config.toml
n_layer = 8
d_model = 256
n_experts = 80
experts_per_token = 2
d_expert = 320
d_shared_expert = 0
activation = "swiglu"
moe_layers = [2, 4, 6]
router_score = "softmax"
normalize_top_k = false
routed_scale = 16.6
balance_loss = 0.0113
balance_bias = false
init_std_router = 0.0319
lr_router = 0.000521
vocab_size = 19498
norm = "rmsnorm"
norm_eps = 1e-06
tie_embeddings = "early"
optimizer = "adamw"
lr = 0.00154
beta1 = 0.9
beta2 = 0.98
batch_tokens = [32768, 65536, 98304]
seq_len = 256
train_tokens = 302400000
steps = 5137
dataset = "wikipedia_en"
Below are experts of layer 4 (counted from 0) of a mixture-of-experts language model. Rows are named router (the router's row for the expert), gate (a neuron's input weights, with its number), up (a neuron's input weights, with its number) and show model dimensions 0-255. Each number is 128 + 24 x the weight over its row's rms, rounded and kept within 0 to 255.
After each expert's rows: a language model's description of what the expert responds to. This comes from a sample of Wikipedia text that the model never trained on.

# expert 54
router [127 179 143 159 120 122 147 102 125 168 131  95 100 166 132 151 145 135  91 131 135  92 105 121 106 109 133 131 157  99 167 121 125 118 124 152 115 133 169 139 124 124 129 153  99 111 118 160 147 163 152  97 171  92 111 108 113 157 178 134  91 143 102 128  84 150 141 121 146 165 105 132 143 104 154 115 107 111  89 120 138 161  72 140 139 107 145 122 170  89 136 125 149 143 116 147 114 120 123 149 124 128 101 149  88 135 117 132 143 121  95 138 108 122 107 136 123 126 166 147 126  77 109 145 152 112 119 106  94 122 144 120 160 135 100 118 125 145 181 155  82  98 146 196  87  90 148 122 104  84 119 124 162 117 113 105 126 129 142 149  83 130 122 118 125 134 127 148 171 117 124 108 119 145 157 166 161 121 160 133  86 154 123 127 128 123  92 101 144  99  94 121 116 175  97 143 101 128 151 114 138 140 114 122 153 126 163  90  90 116 111 110 134 140 144 153 138 116 197 158 175 121 107 104 181 139 135 180 134  93 130 150 140 132 113 113 119 116 110 156 114 129 160 149 108 133 101 133  84 118 154 161 100 155 134 113]
gate1 [120 133 138 155 149 113 120 106 142 124 158  83 113 148 138 113 137  79 141 160 125 143 120 178 117 120 128  94 129 136 138  97 147 147 114 103 106 104 148 109 110 128 141  96 103  96 159 176  91  98 110 175 189 140 161 128 103  95 108 149 113 156 115 135 141 126 145 118 154 114 113 160  75  86 111 123 118 121 145 166 122 120 134 115 103 106 143 142 129 142  76 103  88 148 118 108 173 128  94 126 118 109  91 109 125 124 134 113 108 142 147 133 141 121 137 117 135 107 136 115 154 103 133 115 142 153 118 106 125 108 116  98  94 117 167 160 113 185 117 100 146 120 111 106 126 144 127 176 150 126 144 109 144 155 103 127 118  98 130  91 145 141 112 126  97 132 149 126 131 126 147 133 111 173 130 104 197 107  99  77 105 143 157 146 150 134 121  93 153 154 115 125 124  95  89 106 108 161 122 176 123 105 135 178  83 124 103  95 120 123 133 142 109 136 133 135 125 102 106 125 150  89 167 142 113 183 118 124 184 111 169 144 133 103 155 119 119 149 205 108 112 157 107 128 132 165 159 126 114 106 114 143 111 114 128 161]
up1 [101 133 160 151 148 117 134 124  89 137 121 114 107 158 137 120 171 152 128 143 117 133 123 135 138 154  98  68 122 147 149 110 126 126 125 107 126 115 135 158 106 171 127 126 128  78 153 153 138 144 109 164 166 155 132 129 123 107 149 169 129  94 116 150 117 121  89 151 106 157 119 126 148 126 143 138 130 163 126 145 117 115 159 132 130 132 130 160 125 126 131 152 168 128 130  70 156  66 127 124 115  86 151 116 113 118 135 125 128 137 173 119 102 123 157 115 128 122 127 168 137 129 175  93 139 123  96 135  89 121 140  96 144 120 146 128 133 136 108 133 166  91 137 102 121 165 179 130 104 126 146 140 118 189  92  99 121 120  64  67 137  97  97 130 125 147 108 135 144 146 135 122 116 108 124 129 194 109 126 106 126 141 131 155 156 121 146 126 130 136  93 112 203 145 117 124 110  98 161 162  97 111 103 145  88 133 128 152 117 186 128 130 112 115 102 104  94 139 128 129 128 131 121 165 101 163  96 110  96 128 165 201 126  90 146 122 129 130 154 158 164 117 126  85 102 118 127 172 103 128  95 104 116 110 121 131]
Description: Opening stems of abstract Latinate words before suffixes, such as form-ula, gener-ation, coll-ateral, negoti-ate; also pipes in election tables.

# expert 27
router [127 135 150 101 158  71 127 115  52 128 146 168 110 130 160 157 116 125 120 113 101 115 105 167  97 117 137 170 101 119 128 137 146 132  97 137 133 155 183 146 144 101 127 143 123 121  97 101 148 118 157 173  95 118 113 116 117 132 124 131 122 118 129 103  93  90 114 114 113 129 103 102 104 117 159 146 115 120  96 117 114 124 116 135  74  93 119 135 142 139 131 122  91 146 156  58 139 115 155 155 101 139 131 125 149 129 152 120 111 131 122 129 133 135 141 132 130 105 112  96 116 125 110 144 117 113 146 131 114 137 114 141 134 127 118 144 128 121 131 180  79 119 109 114 117 105  90 126 151 134  95 124 134  80 162 107 126 135 112 109 130 115 141 145 138 113 150  60 199 112 138  91 104 126 137 186 139 123 162 150 178 117 172  83 129 109 159 129 144 100  95  88 112 107 124 158  90  89 147 153 111 145  81 120 141 136 119 166 134 117 112 108 132 120 108 176 131 147 151 155  99 100 125 104 133 159 118 127  94 117 125 134 148 112  88 119  72 140 102 161 149 154 163 170 120 136 115 151 171 137 125 153  97 151 130 105]
gate0 [115 108 154 122 135 138 106 130 106 110 138 117 149 116 156 107 109  94 102 150 130  61 144 115  84 148 100 114 130 113 117 127 150 108  87 131 137 119 136 167 150 111 161 136 142 154 135 113 146 205 120 163 155  99 125 126 193 134 147 107 140 162 116 124 141 107 119 121 113  61 121 129 134 138 126  97 116 101 116 133 119 148 166 156 107 117 124 145 111 151 168 132 152 110 145 129 141 107 192 121 129 208 125 138 113 172 139 118 175 113 158 127 136 115 163  99 153 130 133 141 134 135 114 131  79 129 122 134 125  72 122 130 174 135 132 159 119  99 184 153 130 148 145 126 146 126 139 135 159 122 163 121  92 118  96 133 132 117 134 152 174 138 116 152 166 138 124 121 140 125 166 141 138 141 119 154 110 155 136 124 109 143 132 130 147 113 179 128 158 165 129 101 147 147 134 122 167 139  98 151 140 165  98 137 158 125 115 127 170 110 120 132 122  76 113 132 125 109 110 124 144 125 127 126 130 129  65 191 136 122 167 134 132 169 124 114 148  99  79 126 179 167 141 148 150 128 137 164 111 138 129 111 110 137 164 137]
up0 [169 126 142 108 107 116 175 102 116 131 132 126 133  95 141 145 135 108 125 126 135 153 157 138 142 142 119 104 170 162 108  78 136 114 126 143 160 108 106 112 153  70 179  92 154 119 126 120 154 103 105 137 108  98 215 145 159 120  92 142 135 112 135 146 112 118 127 132 121 138 136 141 107 174 134  83 173 131 116 140 130 110 108 123 134  92 135 122 170 116 124 117 105 113 157  85  96 162 119  82 114 133  92 115 155  89  79 101 145 122 109 113 159  96 102 141 110 163 104 112 148 119 131 102 125 162 122 128 127 123 135  85 121 144 134 146 121 107  64 128 122 126 107 161 116 122 163 124 150 130 149 148 146  89 141  78  63 133 158 113 166 113 119 112 144 194 124 106 136 132 135 126 137 123 128 110 137 102 139 109 115 171 114 128 107 142  83 150 140 169 155 152 141 132 155 136 123 156 137 131 111 122 123 133 135 152  96 134 111 131 137 134 107  98 118 100 156 118 159  91 156 151 138 100 131 134 108 145 122 123 115 171  79 107 116 121 116  68  88 155 133 122 125 112 116 109 144 160 129  76 126 126 127 146  93  99]
Description: Table cells, pipes and line breaks in data tables, plus word pieces in medical or sexual topics, such as hypersexualizing, benign, example.

# expert 61
router [121 121 174 117 146 125 140 184 161 147 164 178 134  78 153 137 143 137 146 100  98 122 125 117 123 151 112 142 112 147  77 153 117 125 138 108 112 134 133 139 114 105 113 150 111 142  80  92 114 122 138 150 113 107  92 150 143 105 123 100  93 123 139  88 148 103 140  70 145 124 146 149 112 169 149 135 111 143 114 116 132 126 136 125 132 169 160 125 132 112 146 102 102 129 110 101 118 101 141 150  76 135 101 131 129  87 105 118 150 136 122 156 124 148 102 140 126 109 142 121  91 106 100  86 103 178 124 127 116 159 146 129 143 139 154 185 125  93 122 142 111 147 116 135 130 111 117 112 161 135 127 102 158  88 129 110 121 124 135 132 108 156 128 136  96  93 150  71 118 103 125 116  92  74 156 158 143 167 145 145 158 174 157 110 131 103 159 129 126 140  73 136 106 109 161 168 164 109 110 158  91 116  80 100 175 121 113 165 119 113 126  98 135 157 146 152 157 162  91 119 109 126 102  97 109 161 119 127 108  86 151 142 156 126  95 140  92 148  93 146 163 122 157 128 101 137 111 151  99  93 140 138 107 127 146 138]
gate0 [155 146 134 118  77 132 159 143 131 166 141 103 135 135 139 119 161 120 108 139 160 116 142  65 112 123 146 121 155 109 147 107 151 145 150 137 133 138 101 116 135 113 119  98 131 113  94 154  91  92 130 128  92 149 107 159  58 170 108  89 136 118 108 124 167 129 147 154 154  92 130 146 152 132 170 133 127 139 157 202 159 119 115 108 120 109 133 123 122  97 106 130 147 128  96 146 131 191 110 126 160 106 105 154 129 140 175 149 121 111 135 119 162 153 148 120 124 136  93 137 191 131 116 142 158 118 134 148 163 168 150 119 134 136 138 142 154 123 105  90  93 142  97 105 136 124 108 158 152 136 174 123 115 108  85 126 120 135  76 160 124 121 101 101 121 145 110 163 106 107 118 109 143 157 117 133 139 148 111 135  95 134 149 154 131 150 157 107 124 137 118 126 131 124 135 117 155 121 113 150 111 127 158  81 175 137 106  91  82 112 102 134 141 134 154  93 105 119 129 158 172 117  71 144 134 143 173  82 103 132 172  88  95 105 121 135 116 131 120 144 156  95 105 154 110 146 138 102 115 153 102 140 151 141  93 127]
up0 [110  97 155 151 142  99 126 119 115 108 127 129 127 175 156 112 112 113 141 155 147 132 129 138 144  76 140 142 174  76 134  82 135 133 105 139 124 110 155 113 123 141 115 147  95 149 136 138 111 158 148 147 154 103 145 107 114 150 135 114 134 124 117 137  72 149 116 155 129 127 151 100  79 120  98  96 121  98 130  79 120 152 136 125  82 107 144 112 151 142  95 142 137 118 119 105 117 100 104 154 104 104 133  84 149 103  79 107  99  68  72  96  96 123 152 108 121 100 180 116 141 129 141 130 132 143 147 120 125 105 163 116 150  93 112 141 135 144 123 146 126 129 131 187 147 123 133 176  96 119 129 131 144 127 169 134 149 175 146 143 119 161 159 151 132 135 155 118 159 140 117  86 128 117 160 126 147  77 167 129 110 116 108 136 119 131 111 140  88 153 118 108 128 133 148  99  80 133 170 104 171 102  92 153  92 139 120 148 178 110 178  99 144 109 108 119 137 135 108 122 130 104 138 133 153 130 117 143 117 121  65 183 142 145 105 106 110 133 159 119 128 103 135  97 144 122  64 118 144 154 153 130 125 126 112 148]
Description: Equals signs around Wikipedia section headings like "==See also==" and "===History===", plus apostrophes and curly quotes.

# expert 24
router [163 124 125 151 100 115 169 131 127 100 143  99 128 101 137 131 162 146  95 160 112 189 113 163 122 154  97 121  96  96 137 157 130 150 163 126 169 140 198 133 102 101 128 133 111 124 105  81 126 150 134 136 112 170 117 115 121 115 147 114 167  91 105 107 117 132 123  79 136 135 124 134 115 163 144 165 117 137  87 112 110 143 162 119 128 117 102 140 142 125 134 125 114 130 153  93 144 129 130 150 126  99 140 123 108 145 170 109 126 127  87  92 137 125 160 124 127  68 148  97 120 101 183  87 110 136 106 155 105 125 122 158 150 141 167 127 111 145 114 170 102  96 126 130 132 129 159 104 135  83 166 147 151 114 153 118 150  95 105 105 154  94 145 109 144 137 169 105 182 109 131 135 136  93 157 147 116 105 143 130 138  99 151 120 143 121  82 109 155 123 121 135  99 151 115 164 112 157 117 165 146 120  90  83 137 120 109 150  98 143  87 103 163 143 123 175 144 131 138 132 100 122 109 117 123 128  84 132 166  99  98 120 122  90 104 116 125 108  87 142 105 161 123 150 131 112 111 119  96 153 135 155 109 183 155 113]
gate0 [122 126 170 131  76 154 110  94 132 130 102  75 148 172 108 130 122 154 142 157 117 120 130 139 154 180 136  96 112 131 152  99 122 147 126 135 123 156 144 191 119 159 112 138 139 153  82  86 100 163 137  97  98 145 140 150 158 120 129 148 145 154 126 113 115 150 140 147 105 149  96 143 153 133  77 101 189 127 135 100  99 130 127 148 161 114 143  90 123 137 105 131 121 132  85 141 143 147 127 137 136 131 111 163 116 119 165  97 172 171 124  92 143 140 134 129 123 107 173 157 115 115 129 114 143  93 136 113 128 183 134 133 168 150 135 168 146 162 150 162 147 148 118 124 140  95 176 105  72 117 111 117 130 126 147 143 147 110 142 115 113 118 125 158 133 134 157 135 146 103  97 120 125  77 126 136 137 110 147 134 182 121 114 138  97 110 132 138 108 137  63 106 138 113  95 103 136 128 120  55 108 135 146 133  77  80 117 125 134 121 118 178  89 111 109 139 104 133  99 119 120 119 170 122 159 124 130 116 112 154 102 134 115 123 130 115 110  82 160 159 132 144 142 152 128  95 144 114 147 112 117 164 111 138 151 122]
up0 [ 99 117 157  94 146 129 139 156 157 139 140 174 104 115  95 106 133 118 119 131 142 158 159 139 112  99 131 154 130 108 170 121 137 113 121 152 126 153  94  70 142 102 126 119 107 123 161 118  95 119 118 162 135  93 129 132 117 201 105  87  89 123 119 128 118 123 104 185 109 136 111 164 141 131 131 137 117 146 130 139 154 144 110 108 113 144 132 147 158 128 169 179 151 123  82 135 116 117 144 129 115  91 101 120 153 122  91 149 123 143 143 199 122 150 153 118 156 119  76  93 134 125 140 145 137 170 131 140 120  70 108 119 108 167 126 101 102  76  93 117 103 104  96 129 136 137 120 152 146 145 157 130 124 125 137 145 138 132 128 106  90 154 119 143 123 119 133 125 108 129 130 119 177 139  94 158 133 165 118 130  81 154 147 127 147 120 145 132 141 124 182 138 132 128 146 139 124  74 148 168  99  92 130 114 164 144 110 125 126 107 140 118  86 142 159 112 156 145 126 115 116 117 115 158 113 141 142 102 116 119 163 112 188  92 154 153 147 110 121  59 116 100 120 116 123 144 105 157 147 143 169  76 160 120 148 139]
Description: First piece of a word that opens with a consonant cluster, such as sh in shouting, fl, Kl, sch, sw.

# expert 30
router [114 125 146 115 132 130 123 135  81 125 125 148 168  88 164 123 112 145 104 140  97 178 110 140 148 157 108 112 145 124 123 117  98 133 119 171 141 103 180 170 161 113 145 135 172 127  83 113 153 105 141 175 102 167 100  99 130 129 136 115  95  78 154 110 139 124 116 106 127 157 128 126 114 129 153 143 127 116 138 111  94  86 124 118 116 125 147 137 114  86 130 117 104 150  93  98 139 154 154 125 105 157 149 117 131 104 149 140 108 124 179 101 163  86 148 150 158 129 131 115  93 150 123 134 124 142  70 130 111 124 160 138  84  74  96 136 114 127 117 154  74 123 143  98 110  99 142 115 154 148 103  73 140 110 118 103 124 133 112 158 109  88 165 111 149 101 133 115 142 130 134 142 106 118 140 144 118 107 136 116 166 119 138 129 106 109  96 174 176 119  93  87 134 155 147 152 114  79 159 134 100 164 134 137 151 137 147 149 103 101 150  88 116 129 148 150 119 133 139 137 125 111  81 137 137 126 132 103 150 148 166 109 151 129 120 136 129 191  94 140 155 160 168 141  99 129 137 131 125 102  94 171 110 136 170 140]
gate0 [157 169 136 130 146 144 148 110 118 133 142 133 165 114 154  76 151 138 129 140 124 105 143 152 108 128 180 137  93  99 207  64  89  98 142 112 113 112 109 115 158 112 120 119  95 105 110  77 128 166 103 110 156 137 150 132 176 121 144 135 118 114 155 138  93 132 128 124 146  86 147 156 118  51 118 130 142 135 135 108 151 147 119 127 111 179 115  90 130 137 153 162 101 116 123 148  78 123 134 145 140 107  65 108 120 129 117  89 138  94 108 122 142 118 145 141 122 127 147 109 110 141 147  99 115 139 112  94  98 127 117 136 155 168 106 101 111 136 123 130 155  96 131  95 119  99 194 119 124 159 135 123 130 162 114 162 139 139 121 173 153 178 120 143 134 130 142 150 120 128 150  99 125 147  95 125 127 118 160  99 129 180 171 128 137 136  95 124 159 155  86 119 135 155 154  94 130 161 120  84 118 141 109  91 120 132 129 119 137 141 127 105 121 100 151 163 138 135 138 147 169 124 130 135 106 179 145 108 108 137 156 139  99 132 125 160 123  90 135 143 136 145  85 156 136 123 115 163  89 119 121 110 117 113 144 128]
up0 [142 104  85 132 136  96 168 128 122 127 131 115 123 124 129 135 126 149 127 134 128 123 139 157 131 132 144 128 109 138 104  45 168 157 143 131  89 140 159 133 127 113 133 111 122 111 123 121 140 134  98 112 120 148 172 134 113  88 111 140 163 106 152 155 152 144 149 146 110 130 114 110 133 139 145 181 143 167 121 146  92 109 136 151  88 124 163  99 155 156 122 119 112 151 144 189 142 108 145  88 152 152 135 127 162 134 130 116 122  89 113 175 103 144 106 153 115 133 132 133 123 126 102 157 141 102  88 130  91  89 121 122 143 145  92 108 118 151 133 117 126 137 160 123 141 150 182 144 132 119 101 104 128 129  73 141  96 105 118 196 110 162 136 126 149 144 147 155 105 157 153 136 132 123 159  72 139 118 169 118 121 153 149 112 135 121 140 118 128  98 118 111 148 131  95  94 127 110 137 147 183 113 121 152  67 143 122 115 106 147 140 100 121  85 122 139 106 158 167 131  90 107 140 187 185  90 126 116 144 106 133  88 138 126 128 143 158 100  84 121  85 129 152 175  93 124 151  95 110 143 138 161 107 137 112 145]
Description: Middle pieces of long words such as pharm-ace-utical and salit-ol-erans, plus women and men and table cells in sports results.

# expert 40
router [109 133 134 121 109 133 119  89 115 130 107 119 151 111 113 112 153 101 101 147 145 101 155 148 144 123 100 108 145  89 166 140 136 102 137 129 122 152  76  87  69 155 138 163 116 101 147 144 129  92 129 117 189 133  98 142 130 129 153 127  91 158 150 123 149 128 155 105 114 150 151 122 179 123  94 101 119 117 115 135 141 112 111 134 124 138 141 106 155 149 109  88 117 116 155 121 123 125 173 147  93 125 130 144 149 111 133 126  94 150 112 112 162 153 138  97 128  99 125 135  97 123 123 151 147 177 150 163 137  84 110 123 126 109  65 136 131 181 119 142 122 123  90 116 177 104 129 131 143 160 107 168 163  99 158 151 151 106 151 127 162 153 166 118 153 124 185 113 101  99 114 151 135  76 134 144  96 136 108 120 156 142 155  89  95 127 153 107 135  94 148 103 125 112 163 112  96 181 124 115  96 119 107 112 106 141 121 130 121 115 144 129 171 170 135 172 100 121 163  88 126  95 134 121 123 138 122 116  94 157 169 117 137 115 110 176  96 135  96 147 113 147 168 126  81 153 130 150 101 138 123 110 125 130  96 119]
gate2 [117 123 113 113 169 169 110 123 131 161 179 132 133 145 100 148  95 130 170 139 116 114  96 131 142 143 176 119 150 166 125  84 116 113  69 132 134 102  86 137  98 146 149 102 131 159 165 130 111 121 114 129 125 121 142 142  93  99 124 125  99 166 148 116 132 112 175 144 156 130 123 123 158 100 109 129 159 139 150 146 148 163 110 152 103 115 124 112 154 131 112 100 164 126 121 137 146 115 143 148 152  98 120 148  92 165 127 125  99 157 169 124 155 128 153 117 131 153 157 104 123 103  88 102 144  98 110 139 103 117 157 170 154 134  89  92 118 131 141 149 163 115  89 127 126 135  98 107 111 155  95 137 132 128  98 150 150 110 111 136 108 135 133 136  88 159 142 165 145 167 138  88  82  98 158 127  84  99 149 116 128 163 140 183 136 129 118 128 126  85 119 103 133 158 137 145 110 133  94  86 131 184 100 183 111 131  75  93 155 145 134  90  91 102 123  90 141 101 125 136 119 127 122 135 140 126 118 147 111 152 138 128 130 163 144 136 114 127 114  98 152 109 111  72 142 108 119 151 122  87 105 163 144 174 123 114]
up2 [160 127  93 155 152 164 101 112 103 170 102 133 154 110 131 112 161 108 132  95 160 137 137 126 154 159 137  69 126 164  88 118 118 147 105 120 163 147 153 150 143 124 133 105 156 165  99 127 107 119 168 119 131 112 182 130 108 170 164 132 104 114 176 111 140 144 108 174 117 163 133 162 118 154 110 144 133 151 156 152  87  76 145 136 146  95 133 117 117  86  89 151 127 134 149 126 160 109 137 120 122 122 151  98 139 102  73 106 127  93  87 143 141  90 108 118 118 123 182 158  93 156 157 176 135 177 127 136 140 158 114  72 134 142 120 132 175 105 177 129 147 127 123 144  97 128  99 116 125 101 112  99 125 113 162 126 123 136 113 117 156 135 128 155 129 106 131 132 128 117 164 133  85 137 110 130 106 124 145 137 132 116 164 154 135 139 123 139 125 120  94 148 193 105 138 111 105 143 126 148 129 122 146 156 170  99 138 156 109 122 132 123 135 148 133 118 123  92 113 151 128 136 113 116 142 129 111  85 129 167 148 108 161 108  71 109 145  96 132 148 106 123 144 110 104 149  85 126 125 125 115 110 129  88 183 126]
Description: Indefinite articles and determiners opening a noun phrase, such as a, an, his, several, another, numerous, two.

# expert 15
router [133  96 116 106 139  88 177 129 102 145 150 177 102 143 134  75 150 109 107 145 105 122 138 144 154 143 114 120  89 124 105 128 144 152 114 122  95 123 175 167 114 136 132  96 114 154 146  90 181 130  78 168  71 108 140 151 101 116  69 131 112 100 131 146 110 139 119 112 114  64 140 133 133 129 107 109 143 131 105 149 141 126 104 165  71 109 138 157 119 165 148 135 104 115  63  99 141 157 136 131 105 174 141 182 147 113 135 151 125 135 138 112 120 130 132 112 158 178 124  98 135 135  79 136 120 131  91 130 131  89 122 155 172 141 127  99 121 142 131 115  95 167 116 140 110 126 111 127 168 127 125 107 106  86 129  75 139 124 128 152 141 150 138  86 162 192 143 133 161 159 128 113  99 114 144 155 116 115 129 135 106 142 133  85 100 161 116 149  99 168 109 121 105 123 150 143 148  99 111 123 129 100 123 119 156 160 129 148 123 102 154 132 115 132 126 118 112 150 111 106 145 118 115 100 122 113 120 120 126 157 103 132 111 132 150 113 104 132 106 170 134 171 125 123 127 128 120 115 104 122 159 125 174  83 162 112]
gate0 [ 99  98 141 132 128 108  96 163 143 108 145 119 156  93 136 135 152 133 138  78 128 101 137  94 129 132 113 167 169 118 104 127 155 141 132 104  91  95 128 129  95 110 133 140  78 122 123 130 133 165 151 103 138 133 176 112 134 145 127 124 113 141 114 124 166 131 129 137 129 139 129 164 151 136 101 188 106 133 144 145 134  53 115  92 133 142 139 133 143 114 100 122 115 137 122 119 132 100 127  97 136 136 157 117 116 126 138 164 115  86 146 135 104  83 128 120  76  97 119 151 113 171 152 113 137 110 102 174 135 137 112  74 163 116 146 126 160 133 152 141 177 125 133 156 124 146  98 109 143 172 165 155 109 181 132 139  82 147  92 114 154 111  79 107 144 119 121 115 120 119 118 127 139 159 113 116 142 102 106 178 146 183 112 129  99 148 144 114 160 158 122 123 144 125 124 128 104 135  96 112 117 112 146 131 124 134 134 106 105 140 141 169 151 105 135 133 146 103  96  81 126 131 109 161 159  89 123 111 130  83 137 115 150 123 127  81 156 103 120 127 120 112 166 181 110 163 110 166 111 127 159 106 171  95 184 106]
up0 [138 145  99  92 151 127 127 125 111 105 104 138 122  98 138 109 136 117 156 113 160 144 136 101  54 174 160 152 149 105 130 149 134 106 138  64 131 135 136 115 114 110 170 138 109 148 118 115 131 136 124 107 100 148 185 130 117 128  99 126  81 104 138 170 105 139 132  78 105  92 125 155 135 171 129 128  95 101  98 179 140 134 126 125  89 137 133 135 123 140 170 102 148 134 111 129 126 146 106 145 122 140 140 143 104 110 128 133 122  97 146 156  92 134 136 137 143 117 133 126 110 135 149 114  83  98 109 145 135 108 107 119 118 191 101 121 134 146 127 110 122 149 132  91 156 120 134 123 121 173 139 140 114 184 147 169 117 127  68 160 123 124 106 192 151 171  60 128 124 116 114 126 121 151 177 133 107  82 133 160 167 123 120 105 126 114  79 144 160 129 124  87 109 168 117 193 127 133 124 103 124 160 142 172 113 125 131 166 138 120 161 129 137 119 155 128  98 123 104 111 128 110 116 142 159 126 116  91 140 150 119 121 133  84 131 126 182 155 104 130 126 146 161 161 116 148 116 152 132 134 140 103 119 122 106 145]
Description: Latin species and family name pieces (-idae, -ensis, Synonyms), author parentheses, and decimal digits inside map coordinates in species and place articles.

# expert 29
router [ 95 181 143 123 139 140 103 157 130 175 166 141  94  92 133 115 149  86 138 145 120 144 130 156 162 130 185 143 155 136 103 129 116 128 138 160 105 115 126 157 165 154 153  81 109 130 172  96 135 126 149 155 131 100 115 138 131 164 125 150 136 105  94 173 131 157 130 128 114 136 111 136 140 133 166  96 131 152 154 133 106 146 127 123 157 157 121  90 141 107 143 107 112 114 177 148 113 111 125 112 134 133 144 156 140 122 132 152 107 116 190 116 139 120 144 115 132 158 147 170 140 132 130 116 124 109 182 129  94  97  98 138 109 157 143 133 151 151 161 128 143 177 114  86 164 129  99 132 142  65 123 138 148 151 106 101 137 147 139 142 113 125 148  97 121 132 160  97 101 115 184 105 159  86 105 168 137 101 115  69 129 165 104 118 142  74 130 125 141 115 130 154 100 103 159  79 135  95 103 141  90 141 138 104 127 100 145 124 131 114 120 101  98 141 146 113 118  89 115 131 135 105 110 171 119 135 160 120 144 129 127 125 119 156  81 119 118 112 120 132 130 128 107 127 142 169 169 147 141  83 144 139 189 120 108 143]
gate10 [153 128 142 134 129 132 138 149 168 142 105 100 158 120 149 151 176 147 132 103 127 137 144 104 134  87 103 122 150 134 133  98 136 133 124 161 130 176 112 104 141  88 134 101 147 157 126 128 120 168 133 110 143 117 112 139 176 129 158 124 144 103 140 117 146 132 132 112 125 159 137 120 117 116 137 113 120 131 167 136 129 141 132 171 139 138 146 113 173 123 134 115 135 121  99  97 140 100 133 104 125  97 122 138  81 103 148 134 131 155 114 174 147 150 182 148 126 139 146 114  50 109 103 131 162  79 144  81  80 166  79 118 122  77 101 117  98  96  93 108 120 134  99 118  54 123 167  87 126 152 138 131 115 110 147 152 121 136 101 157  73 177 126 120 144 149 143 127 135 115 136 117 153 140 133 114 196 124 143 120 119 119 141 116 111 140 132 164 155 121 161 170 140 114 112 133 110 162 123 114 108  95 119 133 119 163 143 131 121 132 117 130 156 137 118 173 104 128 125  98  76 166 136 111 126 141 105 112 114 180 101 163  93 133 121 142 106 134  84  83 140 120 131 157 119 130 137 132 120 124 133  93  89  92 171  90]
up10 [120 125 164 118 114 125 142 149 150 122 103  94 129 132 161 130 117 119 152 144 114 141 148  76 114  70  96 133 138 140 141 132 166 146 137 153 109 148 107 122 119 109 134 106 119 173 114 136 125 148 154  90 122 123 106 123 114 137 112 143 143 115 139 141 151 153 147  94 138 142 130 109 112 113 136 121 125 116 156 137 133 176  99 144 102 162 106  90 177 138 138  98 120 118 118 121 131 129  92 107 134 102 156 140  77  95 143 123 171 143 126 187 141 121 148 131  97 133 129 123  61 128 102 169 151 114 153 103 100 154 105 107 135  98  90 124 135 128  77 114 110 160  95 139  77 142 116  96 154 134 122 165 121 142 136 162 139 115 119 190  62 122 137 137 178 120 175 124 144 113 137 122 168 165 111 121 187 132 152 136 130 108 115 134 104 124 152 171 145 135 156 152 126 146 131 128 130 159 102 136 100  89 126 143 132 167 156  98  96 150 135 146 158 136 145 137 108 105 155  96  96 142 126 121  88 171 125 145 140 151 123 150 129 114 133 127  78 162 142 112 101 129  92 156  85 144 126 117 136 102 157 150  76  94 141  90]
Description: The word the (sometimes The, entire, both, whole) after prepositions, before names and phrases like the United Kingdom.

# expert 48
router [158 159 143  98 111  60 121 121 125 110 135 147  89  86  94 136 105 133 138 120 117 130 140 154  92 144  91 112 126 128 146 165 115 145 114 132 107 148 148 107 185  98 138 171 121 133 155 129 100 121 163 143 125 155 145 100 159 104 168 112 131 146 112 143 134 141 149 144 115 115 143 100  95 119 138 107 131 138 130 134 119 106 144 139 116  84 162 134 111 119 101  85 119 166  84 113 144 136 112 131 116 146 142 174 172 105 151 128 142 155 134 128 159 119 126  92 110 118 154 123 123 127 125 150 144 182 110 114  97 141  82 133 178  95 124 130 120 120 103 135 113 148 103  71  96 131 105 177 123 129 102  77 164 104 145 137 133 149 120 136 112 134 164 178 178 122 157 100 152  90 113 135 114 140 158 119 160 124 113 150 154 129 123 110 151  87 130 171  93 115 114 142 106 166 116 153 141 103 105 161 116 113  86 116 144 130 152 154 106 124 107 121 146 146 127 130 129 132 160 109 103  83 151  92 166 131 148 127 134 115  88 149 152 170  96 128 129 110 121 154 104 169 132 164 149 134 151 140 159 172  80 133 118  96 125  87]
gate1 [160 130 124 141 134 106 132 133 129 122 114  92 130 129 152 112 164 144 112 142 182 187 122 149 158 133 113 152 139 159 115 126 116 111 106 140 129 155 129 177 101 206 123 122 166 132 136 125 123 150 131 102 120 130 133 112  77  99 146 113 100  77 180 156 119 141 141 121 138 130 127 157 111 138 136  77 106 142 140 136 126 152 100 147 166 122 116 156 108 131 142 115 138 131 116 138 146 105 135  95 149  95 118 120 106 104 128 144 153  55 185 127 167 148 150 160 107 132 143 174 109 120 109 190 126  94 156  92 120 154 127 102 114 119 115 146 115 154 126 110 111 147 116 101 119 183 150  94 116 159  87 126 134 157 121  88 114 129 113 103 148 130 112 152 138 117 158 138 143 158 154 109 163  87 144 122 152 135 122 158 125 147 117 134 107 129 102 154  66 146 143 124 160 122 134 146 113 139 153 147 110 106 147 163 144 116 142 111 104 136 115 166 170 121 100  78 103 133 119  81 158 141 105 109 112 106  73  88 100 140 154 103 101 140 135 149 142 106 151 115 109  57 133 117 127 115 117 117 122 103 133 124 148 126 128 128]
up1 [153 119 113 122 130 183 120 123 110 120  79 107 158 203 129 140 151 174  88 140 118 129 111  91  98 154 114 130 128 112 103 147 131  98 145  80 122 158 121 160 107 141 110 131 112 120 108  95 150 115 148 133  93 140 126  99 102 148 177 111  71 109 147 133 144 125 130 170 166 155 141 160 134 146  96 112 146 120 139 154 125 142  86 131 155 119  86 129 160  86  84 196 158  95 115 118 108 136 152 102  97 111 139 111  94 123 149 136 127 138 125 125 143 192 136 140 138 156 117 182 128 115 123 122  91 105 148  90 133  90 124 115 114 117 118 153 148 159 127 143 145 133 160  86 135 131  93 134 129 146  98 127 161 134 142 103 100 136 136 135 131  89  76 102 125 144  98 148 147 147 103 156 133 117 156 135 126 122  78 133 104 156 147 140 142 123 113 147 108 137 143 140 100 146  91 157  63 104 164 109 123 131 152 134 141 143 126 131 120 114 153 102 141 115 127 152 158 135 147 113 136 126  94 127 121 155 122  85 102 156  92 111  74 102 154 109 112 149 157 133 172 119 114 114 122 155 145 119 113 109 108 103 122 108  98 140]
Description: Capitalized words in names of organizations, such as University, Royal, National, Institute, Museum, Council, usually after the and before of.